Weights of a small mixture-of-experts language model, trained from scratch on English Wikipedia.
Size: 8 layers, width 192, vocabulary 9692, 51.3M parameters.
Experts: 256 GeGLU neurons an expert, 1 pick a token.
Training: a variant of Adam for the experts, 293M tokens, 9345 steps.
Below are experts of layer 3 (counted from 0) of a mixture-of-experts language model. Rows are named router (the router's row for the expert), gate (a neuron's input weights, with its number), up (a neuron's input weights, with its number), down (a neuron's output weights, with its number) and show model dimensions 0-191. Each number is 128 + 32 x the weight over its row's rms, rounded and kept within 0 to 255. Numbers have three digits each.
After each expert's rows: "comes after" lists some tokens at least twice as common just before its tokens as in all text; "comes before" lists some tokens at least twice as common just after its tokens as in all text. This comes from a sample of Wikipedia text that the model never trained on. Tokens count by the router's weight.

# expert 0
router:151126168105101121109126168103111102160100115082128126215085122143128211072150134164082136146153181047057135068112135105166166132121102124120163145073088149083107103136109117118136169188150170116122146152163145129135142155091125120133125112121087090138152157128087112130156086159130118148137176100140098177120088137085152122128130118116096103080172177088116091119090127131123124091091115183124093143201040163144129178115086185123160125114134197089117108068201136098132164096168147092092119100124080101140108108092080157155083139138145140113100196112186123159146152129093153115
gate0:141095156148071172185118115170112172105131129168111143133122112134122122140155091125114138160088122103119150113048175170150080190147094147124144127126151168122154090116182179141187065111119158152132146101136132178139195115148119157164174105118125088094145118141117126037087101146166133109162127089174049079155097146128135106121098113156119117107154148163170147177112125138148146029206123160162138112097107133134101126193075122076111161121166135099142046118123099169119131136110159129143106175099157103197119125074114117129127120149207136130105126132180109155123112206151116114
up0:186179125187113148122122114149084105183080115153160138155084139197145092152123131181133075157150110164157100119147126113131160155130152092199158134149148174133154138151106120150145128100144154147082108163118051122109146067171136194156094134130112162128152154132171106144078080159097165128137133137216111115139088182145179128157063033161133153163134131165177136134189068124181166104145106172118125094137163095142124104131117094131163171152194116114073115074100115126158111136174119079111119079168066135114108166116079134120173107089114094137143116125127101153154156139101115156
down0:168146174151126106136081138173142073134080129101126109125166112148155149113151144128182125129102076177176174095178116139131170140126150110118165202109172159131111144122133143192084107099134098080138111129119107171119107109116109102155160165109116169172133151162169062151147121135144064169132135161110104143181138136042142166125162145196195177072097126100134110073150092127136096205049096096124164116205074151120131142190077126099175205107173165101136164130161145117126116111130070149140129129114121160112132077131167172087108135135125111153135154120120137135103135085098149165
gate1:165154063165137159122146093095199113135157123152106092107127183141197138104141151162110151106070165101149149091115194105121141104116153215117169091101136138182108128114135131089134151120172149120128130059176133113105133119145181131132149162134117147109141092173112087147186102090143116120099093160126166136157151138144133099164122147172100109118084187106085184159158170102140162121132119128102102142131063099053131080193137128105141102122166144184097128203149128056210103110079126126149201172139147166084107149126124148113122135171083146143092068110150149134171105143163091133
up1:138093106105150109118156195154066057120103102115076155127132134127098164105107165146111153124094103106118114188198194142179152077130068145108175133080136112134124204139127125039140092145112116189154114089206113128066146104081098091110066123095136129107129142104123105092151107168182099142106150180130163113140065126176120097145121140113178115168137191107101190155130161120131139130112135176170092156100069142105131107127156156140087179113121136144118101104166145134158133107176186099124063111102116129157164176111092124149123149132148117116082206140111113115077128120159147110
down1:077113165132106122152150167145140172160102127147082081149138147090114185114113147182116139122074097107127156103123162125175121174092068166112121050166121130136129082146107097138147082108118105115106146088129100128130117164134102170124129114146108118071138081058151115181101106137158097138139142102127089108059171111141145131093184145195109171104171160143081184152160181090114075141141243140071146093130047158134138133033131129087112106167120113119159123119140110118138073147151127143177148171157117112148071115088111102120139127140135095117125139065100158139131130146182188129
comes after: " |", ")", "\n", " |  |", ") |", " |  |  |"
comes before: "| ", "-", "|", "- ", "|  |", "- P"

# expert 1
router:141111161153043118136120165073129146134090117138091064188071137117150173082131142143054146156125115116076142085132143063161110168110105133130157150121066157140080081156120090062146136189138152103211155162163173123123142125111160092142121134101127115132096151089106116125162064120110107100168137124145122181153073107121149104132131128134070135108144197128167111098134132143161115095116114206138074149191100104131103191106100132086176131154164144111140163090166166125148142135136150100108132092136088143092088101112087134046108138158161137115110171133187133168159154167071166125
gate0:153122160152151094127148158141122139140129123129138153146061202115115116082162190100125204102117145148146121131099122087136158141115182141121154117123141078088147068122136079116157125155153117113122192152181178067144165139076118071149137120127132162145097125091126168126090138146087124092157151137144122138120110063130165122108126111175159083112143176085058135087093104142141120117129151188130106142143129184092124075136136101069157171186225081160112169146167097172137179140203108185086127156147135037140102156103088141093110121176108113118145148078149111154181134158138118150
up0:153158135184127108139112214171121160112153123157170132177106120077174117115153217149089108102096128172148099104113096093115174121139130076152182159122201107120176082148182099096157150175158142099071130142167188084095188153135148106161163123149162163102131140095149145155099124149111097136144120112135096131128094103110129129166130061147085138143116146131130150135066075131153119124158071120096110189133111089125158132109117090092098091125174105094112160124123159157083096126150140152110125137217137096072080139143077185116158097070142171113167100126115100103186088174122089165
down0:144142131120153067101136082081123148108056179048153152199120157117111101127085133061179183116137143129118100154149110201117142131179088181173148146207080090136120169125088125116145100132119192097158125101096143108108147146152112128113160122117119079198141138138115180128169108112160087106087113114145175108071130152178107084208098140133137133078181119111082168110099100153110141163154142145128087100106208152097144106091150081101092082163151150127132121126192143189117139098112111104168106187149119115118123186150122153102124138105152089135148176073126132154132138126114092124
gate1:116166136030128141159157212088112190133152129126169103116153169123185121155123118111095204166176119128100164128136126112176110127162103118107109100185106191143119069170045095122207110146159044145106114082117159127143095161092127117107160122121096150111128130086099159078116168120118127138111144122108120109131202090153138147153103137084122098158212106150105063076128154123148135110112137107202123105122168108111112105185102119127105143129094140075169167113151099116086100151192110173109143106084068145145135138142096150100168107166082115106136136085097138140132129094116137108
up1:129163104144083109111133088121105133072137073163115088154138134161180103117101160107109165145144131104113155171149158177152097155191169171113130111141139123170153117132127104082126069119130133136145119095160090070166182149159083097118117142149120158146121187183102125137150092210078038119132166130138139096135101052161098150150082116178171144172127120141124116143146131154091061083133072084178160160105119158088167132124146118147142157132139116053109072141153115094077174138056100103135110114141142186092159079140093129170130175101161122193174092103171133094105129106127095117
down1:111161135164093158172123114166110191104133098139124155137179164164089152101205157137133169110158071092121157149175125133187170149091179147129121124107101096117132104161131114203149090151139114135140135118086118170150060169201114182118102158174108087116164063086120132138134091126137097116156115131152163157176102121095145121170115184140148097175173161129107097105196163156137091143117110178173102119122142163133170111118113152038111108164142125171104090165141163103135114180135142132134127143058104171146109083134079137099169124126112080096107138147142093187161112039167159132
comes after: " | ", " $", "; ", ":", "}", ","
comes before: "\n\n", " | ", "; ", " |", "\n", ","

# expert 27
router:140122196174062106158152126084131089190096134080104121095169128107127164137157178148050124159104148098079147045081128142152147118145133121092134174123147145143130123158101149096135115220100080093137125151151187091094138117086174135168170125150124091131076168098159137125129124148103102070134140122113107231069122094131151134128165116119077153119122147142101129088138112105127151126152131148127137123142043107098118181121119178064159140191136115060175152100116158165111127133146163159152144114129160099150089107104117144109086142125163163135134147070177161148183093176107170159
gate0:101197203156101182159140144149108159125157135081071142106101090159196151127136145161099133215128116139179102111109194153130138178123067092172137099116151151146133128186113122103107155168112101146136158098166136130132127135153138140134126082118095190079070093166124078160124087074126114125177130166107179112165076136114162165124141131150092123113148134108082164110139127129181088101142151145175140116173060104092123131149136156139143125192082116151112123133140121134192078145143149169131106096149150158119088147081144074024088096135118134128096138105168180132167175180169138129
up0:115109107135177064059096140133160093089114097172173096154146139113150139148151147130131117139127133150148168132206082146130144108134191124112179153111097132163103154119119068126119125110132152130164142168131139140130128126075147094078116149143112092170178164113159109213143165176122060130135140120094109118104168121119125131164176134101128118152170167131143124117101085106129093190123059196154102155089150157150108147058183086142171133133101143104118151150128179094108166165047081114166168104184124102114061072167114153174162131058135166127154076093136098100118134117188170151
down0:114144133160133115113119104100068158143122063136061096122148157066097115105178134126146138093103088111092131075106131124116132188059156123160137132125123104085130167178118092121171130163103134150161138121090096185138133104108097091172104112142100131141130148113147112109132144119133090138065121088101151141173083138163153164111063163126150075173161122148120110121174206138114169167075156124107165149166169117168124150132082129067168141101148159111143125110140104178153067103127190137124122199147161124090099153201129176127187211038103141144160144137106184153118165181138144149
gate1:070154086126146205118109092147166118132162178106135149174152114141104135090058110114187150122173116143153118187129142156173120175132099171136179115174124154078151109134131176098097111114077161124165101144163091201130125140123114143140111140111121165070119062137151159133157028079150129142122162109134063144150197133147091138135144106144150128140071162130122162170124127116136112141096126089124118118134108114078166124159139170135145079116180156086128104121109145068162123116095108069137139148096189211167129152131094106125170138161091149129132206152079155130049138112134087087
up1:161092095074129087108150147082175149140082111186129125108145148111047159162145147162135113145108092104135132187163119122201175061138097082089156131133157169128131073163102130164189104134098135164093190150202090112083149165118082084118132174182139150123118135107133175117143134144127110164118106120096162128142121095159135157106129118041143122129153123100146140123156088065133113146116193117132076203115168154142175146132125112137112111207082127111099113139099177114143131120130152107068122071131152141117093106171154166166081151174149117111097162167112133128190193101096164132
down1:146146082093100072160127142065168174147138145132165167100119054110129186106100121181165083104110113113084139078173135136176126178099141126129075116163121112110110109109138145148092084122116094105139050133109147083143092152071085107133111106117115111108107151135151095102082137144083128064115057074188156167144121131146155142102129129167167131145128134118135114199107170119147170140138135177124124119087133128151118151052065128086161068144093090028128119133135131160091070128127176162141123163121126149090150120118040111138124094102130143066128163150130114142060135131130087078
comes after: ".", "0", "\n", "3", "°", "′"
comes before: "\n", ".", "′", "0", "3", "5"

# expert 4
router:166138168148144091094115152117144107182111110110110078156102151170183151094188141129051137178155115110116129062152162120116164129137144128086191155129079164080158093152091103070191156189074100144147121139133152125144173137095160103131159117133137148136150173080117119109096123145136076082136150126096141203098132085123158106109145174139099118082120203139136104137116131121131112100112131134144078159142082107138108173119150183103150129118135208111145127103173150148169097099140127153150111161127155151109079104082077164057039174124109165129092187085205141153123152135106167123
gate0:152165105113119135112176166113107185085106122108132145122017149142118158172138142104133145143126072128146100085117170087159118192082159153144108099144149162116138104104149052138176129180136162185069081178193134131102118112179152130100139137126141112126118078116111139065153116139112118104152153076208078110186074136123116094139141100121095150136134109115130114147170092111155138075120098144117084152177153173106172117090134114119085136152127084117088093150176070159158130108180131145069132113136072148103127162126076176150133105149096142175168129104154118101216108146107160076
up0:144124172185093171142115148119118110127194126180150130138173091139143159122129095136054130129113146129084133133082147112198089145154044121091136134084148087165107112157089177137114082082099103096185148130131131099133102118096192166152150085128120176091064139189136110135101183112142148110126088131130120112123103111111195125155180144124134179069142150083123158164101147155119170163145172119131126090101093085125094216195068162096187169130142098071179095110138163103153074150117114111178112146109160120106140105175109150117115078162130132117077175148093088139091108134140132126
down0:171170088151117154169144129114125123069153137093114165116133104106121174090171179113149112102107092122174159116122146139195196199164135090097113179079153155127144168084132132202117076145123150140160100131041150130122145158116078125162147112120116116119078106125134138160111139104132098080148105062129087101114099142093129190136190123179117125134107100128099129094082129098107114169099138187128081060128145125140135145174123214102154098171108180114096063141160117129126132159110169124141149120105089156118144091159124137145136100189183135145088128130180124191176156138169110045
gate1:100146129154151138068148171121133141175127106152087123100116158139103118150148186124071166197133092181163145152110167107083119114099121157143150134087103125088109080131093090183116076144118113170170133177156148147134098156226171114122132083095139145158120121122138162114095085146154162110144131196121137186117163168137160168078120158066134071116148159092074142102113122157081126146103104089106048098142130142146120167118141120158097150132156136087141138120164220129126117106183093167127132110106113108146111079156100080062094141052067167110178130136123178118152119107088135080
up1:170103156113146129199126152127086187063149160170089188141131140129169103128111102116119148094140146116145119109143116070151158116147167099109067170164159122192184171138147121094150165054194161196126131138130157132210119091157163095114133099112094116076096101159120127171183156154103115176143134154104122119156144094094151152119074094150153174131164129170127090119140065074168123162117133202111133149118130053094146087116149099101183132138083140084121149113125095101128177127138127089067114111093110146121095197135106169121169112114145087113140141135095053134087110099143132154
down1:083120138091093097189146137168159117151128093144068152113155110112134165102111124134170148149163113157083155142079138087124092137125098137194129148120149106143084102187170084129124088101137111081145112088191102137130149137148162115172123124167134116128082120147122137117151147161079147145079133176133151139200112146188080123118102083115126124128101115080130059106145142142116151186099091178056095052150097177115157149110143079052068125111191110159101147138074167107109143122124080155088091113094175099122129114109153189113155155135101153082047116078135131144168148152085184151
comes after: " ", ", ", " | ", "| ", " (", " in "
comes before: "–", " | ", ".", ",", ":", "th"

# expert 3
router:149146164146109138121160152097118121139137120091133078190086138158108139104163103157053158173172100115073114057113156110175163163116119109071157127080090099111145077162071131105140096206138163102118131144177174147131167127115120146147122107130063110109135120135129160112164119153133056138134172069112114144165068130091114150129126141106065141092147190147095117127130119102111111093153141162124074144173063148134100128137059126075200148147158173091134175076179153117091110078137152117107117119139098097109120111084068125107081147124133117105122196121185117116136156135116216090
gate0:089140071166131129117102133105202154072098098093132096095125129164167137130150118109107139130152172175133101162116123101149135102123053136135112132076112094087085071167111113116127100146118124144131076138093189171093067092083123171124117120146145135082096176125150116114134170143117108107095063109164103063173198152131114088136138104169138172093172084066088130176109156098137173089128132126096130117096167138112126120136075072121120147119105198172095138100150140072135055138103136102115146191175174137151154125096134129082115097173121204104063081132079110119135108183147124118
up0:149091116171128064119109097152141152102059151124152105130118139147151129136210095123105127145171159125140127173077106077139115108130141163172098126157175115071092116175183110139091094129154133141113131180145164167157135112169192152122151136177162128151131172099126179077165130166176139104138083077177077079155147151140159096123105120130177137089175146085096102108097191142150178105090051096114153176122122103091156116077104127127189197156139160164119183135133159085143152135081168111125154153200120122145123080153109134096155117159065190143141082147135115143157131185124107135
down0:116130145104120216147131144079109102080089102125105141182110120134132148116146163120093130140114121083139120096121103135159171114108125137107122109081100124093197127123109097182157068168143131119115144141076136117127131089126078071095182123112141112107185110142151106148131131209136127158112184145111091129136133150150148165173130100105162138159091112138086083139181082095128119131196097104126166077180099130171146124136081138129146106160157102151141156171132128138065155105159141079163103159117176108077155137095187140082116101193147088094130119177096100070107088058250089149
gate1:183152106177100113122153140140158078195106107086106093088153078136120151088074155091198088126118131117105134118161149172088212158094079105137187144130045110105093095125111110090108146120104135169127139091121110104089110070125140155124128074094140105070134089181127151170183146080121109128064109135136124134103113117149114152123160089134108105092080125058150143164141175142156104128044135136121130170123099187136095140171145163108078150120151145177167142075142118164134111116141189168078106085098126124125139138171067107119157128090172115171075146103125110122127080134078094162
up1:104109104084150139137170121127183083100182134131111132076160058117109136106116144112182159131154160168127160141123159083069133032129110188171124148116127101100137147133121148102109095115095080193093128167096133115184153051135166137089148121194133098131103125192103096154182104112151087142124160095099134160056104108163100116131037204141068130119111127171110151124145104138118084101131091127124138144150162115139106156173128139147118179135098131108168191131141137122093177147132117112108076148123130127187132140127173103125098134109221074138116094101114096108163111153060103125
down1:123132145135127107169170127138151104116126112183176123145151075081155106097108072121138117134125098107123148136150189139102114005127171133123158170111123125108080146150103179080107140071122129083136132192189166138155115084150170144165139156178151139173123164159185115122204093091153144114106194091121185131130126151134024091234063192078167087145122102163130135086114158076146144090165098078128138113139152116096113107149158105114117114159099156123102101105122129109100161133126145135105134074155144101105114116121134144115119100073115108148158123096072105125105136160144109118
comes after: ".", "\n\n", "==", " =", "===", " =="
comes before: "\n\n", " The", "The", "==", "===", "="

# expert 21
router:177127138163074097104159166133109136149095126105126116144087106127156142114213162157048183158145128126095150065088116143165144146060101117079199163156092139102164103109081132104137150176136160135154151107106158136077170150123137134129126118131136099107138132117098110117147129125126082066124153099151142158118091098101187083097171132127051087122176151147131100097140128121140115094150138192157110138146066139134121184113093149074174146147149161125142139084197180101129107109174166132102112167131115117134088135062045191090128190118144117126134168060176127144119157172102180106
gate0:114134118123151128084134152106188081104147095131134125181152201144133174099131127124124076078117122129168146080171122093098122071162164094135157111142120148160118186135145097075126111104196081158129128121135121126158161150106113090116109137147157191178140124142160140145201117130169082161101111109133116120155129130143133104161158079153163097164096169124141110125111137059153105097072067161179099131141137085122159098103108116157124173110097161161109105170143079175130090046152102145181121110129091142136132118083056166129111139104061152177110171168073086134049129072113164189
up0:147121095102165111132146087116114161105166096169131176083151089116158132087127140107085130118126096136118149100151111116119104146100138118084134085110173138151088137148121107095153063113160127191031147106094161112167093124109109059085160079122147157134155178150088132092143131118133117154108107112129175103102048104111138108108031131071149096146199131118128151115160156128193126055141116194184148149079074119132155104112088132148091148120069109160072102111156168104131191138169137155135092117095077115186182162117109174164104112137077171108130092143121128097094164097095132137
down0:131142113092101113163133140185161196159128147129133205102149180169116137158147111119134112116115149201074080105150115093160148083063155203148156075132130157150083114149123178087104122102162127183109144151126170145145132138160136110159120105165076120110154111102102125159102147054078134139138093128124179098149142135167143076110108117113100153157158119174147127138164080133151112118058140157144117140142162142169112096085174159084111133154138072139093114159088148128163169111148144079120207072124111124107080044104121167093106119067151151131120058128087109153152071166092152178
gate1:158115111139157083137101157156114029123105150084133077159136167087167144137142136147213094126158108133108118128100210141117092110177123074136164157126075094112133173172111095167133127126115084099124153158140156140081156090091165170152149169130150127167119170157164143156177072110086048089181114109132141138108126090138100121053169081156101089132166114107165124168137122182142126098130144200111122157125170114128083119115129101136189127161168173118095126096111058149148164138173152113151120155135117109097111084068044128130154128129165111180140159085137124156165103118137170138
up1:111126121141129162127148125140116120103109195136171110083127127093134074130113127150106075148198141125090138141172092100143117165103189205119145044142162184107153132126106145150121105117167135121164074127089187099156115161123169077112152163095070151166116124189063138148111168082197099163197069114097104185125091154117114128133144113127106140174138123110110160129132088124129137128138081125108097188144137132120148094154131166116131187147131137095148135100102098136184090019174146169151110159105087070166124138144136126102074137150109188072110152179120096141137124121121102070
down1:150149113163090040106124135180182202118154127178142154085065126139122148156145223111142164149164124138087172136121175123139061088134106116163133130108126152119121097155200158115106077152199127113134098110111147102161144173157206095187107109078202128097131139089175118119121136148121109114128136129120092155085135185140161130147133106192165112083116134116121114185092126091113123126172149138052084086125113128094108104118163087146128125148121125058136148145122168159064113123100105089101137143063106100124151127129090136127121109109173150167142149132130137076127092070139163061
comes after: "–", "2", "1", "-", "/", " / ("
comes before: "–", " |", " | ", ")", ", ", ") |"

# expert 9
router:146174162071120158142113174144085138134124115080131102174127137120107172077178143135107167143185175088070127067126221091145137154073092112138136177065135162116145090114076115098129130164149123126185099149159177127150144139130186154163146142128111096171147116111111124096144098153103107103112117104121143174093099113124117104191202146157073084097120147083126105137153102124102129083125145183137106091175116094126070157121083140080165146111134185156110151096146176120127101192113091106147131097081073093126074159141070152117095153107116139133079139088190139159149150162067162092
gate0:102139113109100088130188084126177147086099101114153135123159132126165116120138108130088161159154099194082094130186128146096082107108121173151126123207111145125171128141123069051129193171081150100135133091123152148151211144136099132163147123128138146090074090114098144092104115069117107119137178117079124075132140168104100124077040166144160100072123183098141177123178190109076153108114150145138143160146113164075142138093092150107133103154107155072151109179127149071092160155135133134206112119178152128176085130114119142096083178159169122103146141128123118087138109175140137122
up0:144128120136154092154151170137174161135188125139105163073148132158131112102134103108146101138189120117160172152127103180065146105172072064110120100078187161163142148146114125128134140110132071093152149113115104115088064143110103189172188123182128129069127184141124105112088170163118138070126062175182118096180129106170163115140090144082079178130129126134139119131109171202139145102125106124142131115070103095173114055159132104139191120148104124112156140079154093142089109138072119143156059137103157133133149095159173160129137038136125151162073082153124164108111141125118149150
down0:146082111133068105113106109165061116186133109177146183135132173090141161161169154085163187144147107075157130133156127151109060129134177152132145132133142111126175130121096107034111151116131141138131174068138155198143148146137150134122100172104183151103118113132115095139134132122093114144148125151122159137099098151139190110112140139086069069086142100233117108168149161108175109155095090114117069113095137096121206093119156089127186107117069157136085099134151093128129142126169101089113137114191093132078069162101135116123174110116124133176080075162101152104165139155121147162
gate1:115138140115104129091182188126129124090119140076131114104097157120136145130097130119118179159172163130142107111117137089086195040112200184134124194150109101055092090119108090110171081144167093126118165110132162069078051098140093169121118112110131089148129143118089135180154108109185080117120206110158130187143128129103172099141146081088096180144165079160087041106137152108099116141146146142100097159093117139073122153104146121106154123082170150092141172109105158095166111093136134125167124097170098108094116119111106108143170193114169099113155116139112131156141079113082099090
up1:145139148140127083118094141119138149181177128150123146109141123089119126140131145128118150091112141192119138158092048152131103150111091120102156032127132195160149136096072144157075166119085112101119079168125078135127158164102101107135173109104081142114127112158138132176146077175058106138087134116166172123178126137166163150109084142120172078170105199179160135124092122139118154175077165149147142153131158126190171147135157155120150175135077093136117102157168137089088110098088155136101127091125176160192114179175183072115120085141091175127158121129127107108101145140220159164
down1:188120108145091093164170144138210116091085098134108191167095091159143115115118121130172119157118119115086149143099082071117110094107083212121130128123059136081111106089087181102166143182126134147099082128171164180097188118088116170167152083085139104110173117147081149108146071149083173149133131170117100130148133152148117121149154128138111127058094112157105133139092143132107129158098139054100175106096138140128163149074120136093164144140132177141157109093086127111094121096092092138119101052198105157150072135159086172141113126123100082124172063145156128165095119149175103129
comes after: "6", "\n", "3", "4", "0", "1"
comes before: "1", "2", "0", "3", "4", "6"

# expert 10
router:157126154122018113155147174099131157131112129087139063163129136111188142102168139174047115166168133107123123087102141125164136145090159121105149190115135107099114114107105142065114134179142191147092134146102140127151152116132151143144148105143110088091142123130065163117130145128125124072145110120148114145147097095114138133143146168115071130099135183138126135120103130077170140061076090092139138101169084118115082165156133170077151177158142209096111122095168122153127091123171200113085167102150137168097097113141107139072101126078173125166152196091194124151147141203118191136
gate0:166123134148133116159104158172123110189166172106124120133091147135129151183139134148121121115169160100125162097078124130097143138132136173137129131143104133081143107154092255241084110159071125072143096138131173140131108099125140142152172127128124096148210134111128166149127107105075194173093131081076115132165151111163118120146113137139109118070160106149140108098158133206120141113188176116131119128122147194147123177140167159158121130185164086148116149127145166203113192118145148135142164228141182132148145100176159135100138135119102132133125096149134168157130142141071141143
up0:146150105134147066113106162105102083102087100075166148107140151110096131196139163158188138160135117142130169121139159156099112135178140169138111138115100098136123142144127167232094109132164101059167066142110158069105157112158158137100154117126143058166135110128150117133140105131085122183183154138081092109138180093091110070158106077091122166144119062160155103083131129158160098142178087112095113153111159172055097154122147177192157135134191139078099141113136163164104171136176160135101110122092125092152187050135119120138135109110198125160126133128075124105135123131109149161
down0:156140158064134147105137114086118143064101120111176145123080146197090105168114088113193102109148162159175150213176130144122157160157085201153155161099153140190123152145165150138125163168162151089085139128042084158121136115138136148101136081194102113182165100165063140108108121129070157061145159163098154120112116119156124183093156164112159122142125138165116141094116100140151099120158125111098085116121121163089100130146193094126096152140138088093077125131162091152126152177075152101119148131140195144128137117125137175134137089116147143186194103115126176123114179154075125165
gate1:163192077160175130119111142119133094146102112163120136104115144152142167190126156147124123133158096162120164128186126092101062120087118137142099148119123145117135164098078095125136133137153168150128098148128086048046133141110124139067156080127070156116127104164116099145130116114105143121120152170019187143172137101079137121104138142095135115162189165117168131086134172162142121117103092099126129112136129130145084183113083167162125131080170120112059145115138158158100157046163138138091134110103100161094123089184101050128079181132144138146099139158068133194101076108127163076
up1:208104152139127142153120159184097127155146099094129122093116153062159101170165087120161098126114163121148153121172104091133087145114100155138155138137099121068143146117138102099098168142125128200082132105106098109111154115125059190067113097108070104115147062144141172172142100116182106116103077108127125127142116137121171137171077123148149130169094147123124130128143168142138111129114147131171150097184151134128117099183173212127162192104156158074045159105158085109138084049152120134056123150185073165086150119141142132092134159129157144125134195121132079149121066165127160136
down1:067125119139107114107152149147087127194153126102145113138111092092156143083079175101129151067093089126156170178163114065098133188112079211201111141154155181111122158172112151080105067068142119135124086124122184114127112141091121119140081144126148175106166124106118122145051095090158114174077132146191112100118166151090096080117079162140142159143115085145152172134140188125110126098111118151115077154146145152157163160112111154125153129151132153166157184093133101132094143192130097168093056127112088157170134149098154139138133121156188144148120127102082116182110071144169097150
comes after: "1", "2", " in", ",", " of", "8"
comes before: ".", ", ", ",", "\n", ")", ", the"